From a checkpoint of a small mixture-of-experts model trained on Wikipedia: 26.4M parameters.
Below are experts of layer 4 (counted from 0) of a mixture-of-experts language model. Rows are named router (the router's row for the expert), gate (a neuron's input weights, with its number), up (a neuron's input weights, with its number) and show model dimensions 0-127. Each number is 500 + 50 x the weight over its row's rms, rounded and kept within 0 to 999. Numbers have three digits each.
After each expert's rows: "comes after" lists some tokens at least twice as common just before its tokens as in all text. This comes from a sample of Wikipedia text that the model never trained on. Tokens count by the router's weight.

# expert 23
router:484398467463454496457522529404478506526398530408399483579533528522435457513517606520456548497435480540500474431523524459446426494551466487454476502405465519430541590562597560512485487423466539471367523476586481614462509506487463471516519495533536566556480544504519542475615506484423507456571597508476566433458513534498497430446490537467536560560569503555497440499430500468498531551530
gate0:470493389436489441437529534437511495562471508487387506443509516461540541571545473607490462507511453478464495469444470523531479471487573500477463430434498451533505439528502455462389437490469462431461485489475471532425421575533540443465420576505621558496462378519513404498517509531516597530474469588487591434428474463466516448414472594442451543574514437524455508482535535504583507497527
up0:454513444462586531506523621441612502522496472529529530496485435438519521464482553578510523526546545533503512410521551518478513448501447457447484490445455518512497493491451473539497496430516468393400567532523423556391489496446537440575467414610534540563443419563492523495411568521456473511441493541465548451547473565467538426576484525432428543501457518592446476434520493465505439519627
comes after: "-", " |", "|", " •", "==", " %"

# expert 7
router:551560462428492504484483461512457543567484491550501494472476490549365491500567475484459412381527497462498622496430518471446518485503459490585542406482540469575479491525522378372499557495587498436622600562547517560512569558534538433427490463521477508593482570435489426500505506592574509444498480539482553564518517529496493513491427511418491452452471525479486474513484534446547460528461
gate0:541597514462392494477517542452506385544497492540464492424473513528473493507442534540516497431514556478419538503472511468502541566569507457495528498467400435508522548568512418413495622479497530534532542584590628479484538523528487415440512614566524551480470572499522560485504563533512551524562589498506590548490581577504427539571439434474451486592572507555512458482459500537475463509490
up0:545580522508481498494495531499538410504473465581487513374510513508461514443477507559598499477517539492457487546528494509521484528522558437486550483503468459538471501478417374432443565513534569436469464590518581436513529520555466439465595601506519549524492606465492627508520577490438581470597578496504537551464467525445454492598424443405504498580557482572488497557476451508451542520444
comes after: " |", "|", "\"", " Best", " –", ";"

# expert 26
router:535467476388437575496541451413466465442538466505505500524603526413509579477549508534570530581522481425508586552460480485466589463452506461492528551571551471552504490440556595525520539508393574559501547509513587463415493577514513539548414524562453485432439456418483518460477565442547523525491573391468540476472581493503468398514497495423444565488469515540528460445509481454533434536548
gate0:673454526543564537489455638484480503508482524513524501532514530465548442495562527525450447435527424480502549511580471609410552561473469510496550497557477455578559464433476363432485508523560528608490576541489409437472524493419459485485500525456514490350508580456497495465478436500549467448504547500441519616533490521504441504520477482545445538546528455544529500474472472464472537545504
up0:493502465582508446489488523462426451561470494497450585551536450507512501468479521511519525511582533473556582436435530475546450405521448422497490473516596592551514398553495553384533509555523435467548454439443538553552590468476478485477589414566470557530527443500570429540469472593460457478566488453601473486479512511459581565460460495539569554508524530557488418511519529585542385510520
comes after: "\n", " ==", " |", "===", "==", " ==="

# expert 22
router:562425480550516484439504544582456468549522551472470611560504501460528538444396559540561424572532496438450464510519533558562491533441406548600504529591509465527541516494453537551479479455501501499535531508506550413437501481564481549548546589494454406508456531553504437412449512499514505471437505465509436547459487420561521404424571446455575592555457515542590537465412461561498483516558
gate0:589610537491393527549445461593453427548548447525557512463526595470549592481572515374557556505477521553490482524510459574458507451476499521499444460451342541498569507619448440527516513551518530539518471522465541563543452487406465426457473535547535528475503516508458472571511496491519426483424517445541404500528490486526497556541482518581464555464561549493464522510407451439483468557498
up0:543531566627446442514490479561468555571483450446571592444535601463550535460512562411559514535512498556616506495522534514534575478434554566571511462437478530497532459565458453453501489560554556617515533586418504542492470484517535471538525460589489520579570504519456493535447482452517454511472482535502368409589479538517468504547532541573478537578491577556472485526511420529503544524488
comes after: " of", " in", " to", " at", " on", " for"

# expert 24
router:566477521462537422461578449499436469483532440486452546378453590547578464420578403515552441579470486515561570492491593448438457492503437407574465529547514450427577510533507577450531536519524555471547467472498539564428510417534502485522503532455568462465438543425520545475511565440425474449492553446460463478485493478486533585481533401543430465582536461500481492475439465555507422459459
gate0:547509454482479455610532538551495497430459543573498474543525564576530443528515423531533473488529457494576473503402545512521493505470536530476599580479488405501585391473390533461551495456589498560544503554655476518478458405488441456539472503489505505538512520480452427467610452479482451523472571506503556546574571479473414438529536519431576471505478494420418487558527547442456487467492
up0:464499543426532501592460510531449490526475475503564500490490528452609502440594450472481517592497459491480509498445446584446444450427488432564469553460527401450573581523484446506402471524532504527486545538556565487524525504489487494528485506618479489563534560529508477508533489475394475509392448519509513426573542484443537511449488447507562381424518600507449495409542504392536385531475
comes after: "\n", "\n ", " Binomial", " Year", "\n   ", " 2014"

# expert 6
router:494522496501538511442445488431485577411503515546481464524443498482423485543439514493516482595496569472450528522571395535619592506504572399487540544534544441405526536506508483526439531438490483364457380460542595549536487457449453443425461500497485479560450508498481411553475447453471509538519396527539579429565469461523569462499412436491543511591469485465538505514510471542551550516517
gate0:556543519475451477482499540524471552443420511458482509536555466619480518468467458478426580538489419551504442410408527538485577541504544447544461411567549508570475458426445609521448461443539539509529465432603408552588433517458554439416508456414445476451489479595415426501510536448460475515465501529492556434483508528477493467448474462514583440487557457512467513452525453478565533582463
up0:486538517554568489502486478527453489530475455377557597467446470500529517509457543490564510380409456397600454448511476513447555506548506468584546442536559547537499453447442506475511527463625490560499534560470514563581388458542484451526478487491507491524574482501490583489451476573541464557497540529517451488489539430440592521506545510396504539573443452399547509524464577522567419444526
comes after: " the", " a", " and", " an", " of", "'s"

# expert 9
router:572504543520519479525465531438591547458475514458605466580494566527474416495587542547535535470512476590539434443568599416525516506528560520525484499494442604538590391504477442553478483544514456508432579498468525440526600485505506530547475531469538538416502531445496543588512409579526441562502556514494482502502520481459389511589376524475548482426467475516477509577446536548448546474491
gate0:481513523530534473426463373418449483468529514545510514568516488520539509479523457509453639497507622518549490576539596404561538513564518478473482471433636493461527438534487534528514549457490560387454600481578473507479518502430464482476511564473433427482507551573478383526512548426532536474570612505480560526486498538496457539491415601504444471437509501435452516492495484492497551507487
up0:457410435510501525486442464512442546468459511621480541557525503477401432513443419469463597568526463541527561484508516327525530416502485373480526584545520482498565511507526481564478592468501504429486548535465429439550505497406460463456483560556397413481466539559496458496550561461402480470436499491438558506457506453466506573494468494551499533460449478553527466540532426478505495506435
comes after: " to", " was", " he", " He", " and", " who"

# expert 14
router:442457481531486502512557515544550508551458522471499476466503564553452493597531487424543507521439536567457590551568539543499429497417452539468486541582407500468470653492582552446452469534516468511493423531477576481563488554489491595555495517520435548490587579549516520522605583444527483551468486547543484452482442464514435419528530548550534469620469423370501518500535467514491524576500
gate0:469490449398523527555514529558523437444569487482637488513439531487407508536516488519520484463481480631470488549580421548549555503425524473487481550497357486511502514514405472498468533488502497437577534514547484470454449557517535604513459537396512437564541480524519550576538468501643501595491438483458506471550499530468554542424535555511425515512446551458508455449515487408498422558491
up0:619484501486462467497520524470451424494495580492402513526562527507570529487483458450578499441556459472472515573492588395509526473618463515483515471512467489505522489506490533474562463512600484539582433511522505514545514598491545425522502501474412442542520484496478511548570427378429470417576416523514497547463558478602461459593535432397568538493505557556545442475466530541456496435573
comes after: " |", "|", ":", " on", "°N", "″N"

# expert 19
router:529482498501526519549456502531557478511483520471509406443464523402526573502495493494464589557397624538416558433498566436547435495449579442436469470477534526454484537500538579533490500423472426458477518495512502448505462546572537401461586531592455522584487600606467463453556518521445493481493416586429585463496408485497519529481533455438546508546488485443509457506555509594486507493588
gate17:485446556390464477536504477495495526515470535519600421481545537443538451522443445446495591489545511390484512470408459508422446449524466463411515474383601537519540528495455557475523482501494419481444545474526530457479498499462400514425561523544480509538486547475492496536465525461601554501478425545485554467427520483445487532455566461548633492652453528489535580527405572508537483469492
up17:452462509453475436562554524465434501519415461494559437497620494437478544529460438437439544488555544398471481450364456537457455430514437414470531513456518526575536524550449500445548526548391471493495566500483489551496475510444465559424499560538498497513524519548494479539407547476526554517539402473504524479461592575465487540482522519573595526618428564434567543469487529578444504453480
comes after: " the", " The", "The", " this", " his", "'s"

# expert 5
router:456514495573514553573541616392559493529454521503589522597545519614376491462523562514453502486572526498481511381610527548496431491450537540453482521524472535481575460498488514484522454502576496511450510533507467554499590421506524562531446550360469508424503574537463481516558509572486473478633565525492544481532550505535397466597472526439505496545519530542492536525513518446481488503500
gate0:605528536461552524430522648530433466494506343528543571455479621586529454512509495500470503538456505507537469538546631441385457470427466492543449516444481492579567546491559483428504524479465506401522518459522495578491597545470514505471509522428485558458530599535485460476492448490517522488524446451593562518486567521488499475503454555441481452514445575588518524501511552524539509467472
up0:597504549509517469463522599492511326455477447474512528466405565607540487544514522549419541620551453441510476483509463469521510567518403444580483506518488510547461557525566527479519521470509605376534481429531471507510481425404544478511468520493464546476462547509467583494462431451479545427556507461507533507589571518458520440529474468540517483519539478612528515520578533540583519550499
comes after: "|", " 0", " the", " 1", " in", " 2"

# expert 8
router:632500475608488496570420553496506461483533440464526321475540493526490532494441442486444557581515551432446527524519446528567614549400570575520482524446539491532444537565470453495491506536506517505563433473470482519466526518463475484514424410505518462430479418416522478524532521461508525507615526620543425557479501488467545565485527556495505581555512506480473498505492473387533536455498
gate0:556499518539522528502525446526483514548550475491555494449495463549512455564539455596493476515416551525517462599508494470411674520481438450486526389522512467427460481553495526455534624465520518452560526504492442505493530569495446542525505485389509556536544544483406453515533436555509474517483661466496464449483417485466402513524567473578548404466568475496460513555438519467553506488568
up0:534509367560505497503463513484476469546583553521607422449513482481494439600471552531513475526422494435481418470520441520490561443526454542488490498439558465539492531470560489399538558555474530537518474577511432470489461481500541549461475421421576493545565488468555404508558497550579506540433504515491482412492445561570532462540462494420398531459499569495400569542451480588572543443424
comes after: " to", " of", " and", " in", " was", " is"

# expert 12
router:546440511513453532487526601549533458476439529502472501561533464512385457529473508527496453495571457434551472502459591489513477464486493409456463497435494467546435390473444538547492425489603500471486608584560515422514561429483518458494450541467447494502487601489561514504481486501512518425540501628382568469482480457492451381516528496432507528487546580416538560511488572533523518381490
gate0:531555590525549507495558554509560481507518586542472480472534462535406474590452526453475466493492487500489600504417575427454384553446465508449447441482556428509448529403484467410605508469448474530515475615542536474499487467473607558474523549481557535448459501481573473468518515603468557501514462561491537365426531594479533494462503478502502469506509614511478458534537482534479446412544
up0:569543423538531512492541573492555469524513549506458540514534470428521470567446498538501463452492397543539530551438615510449460438490445482507456392468553460503461439519550460435535483517487554535617430532479521444421502529473495591497428482517561511501580582447599461573552531506543539483542569456492472446465597545485498488544450418411488530431542450592420465474541489558483394454526
comes after: " |", " New", " United", " South", " North", ","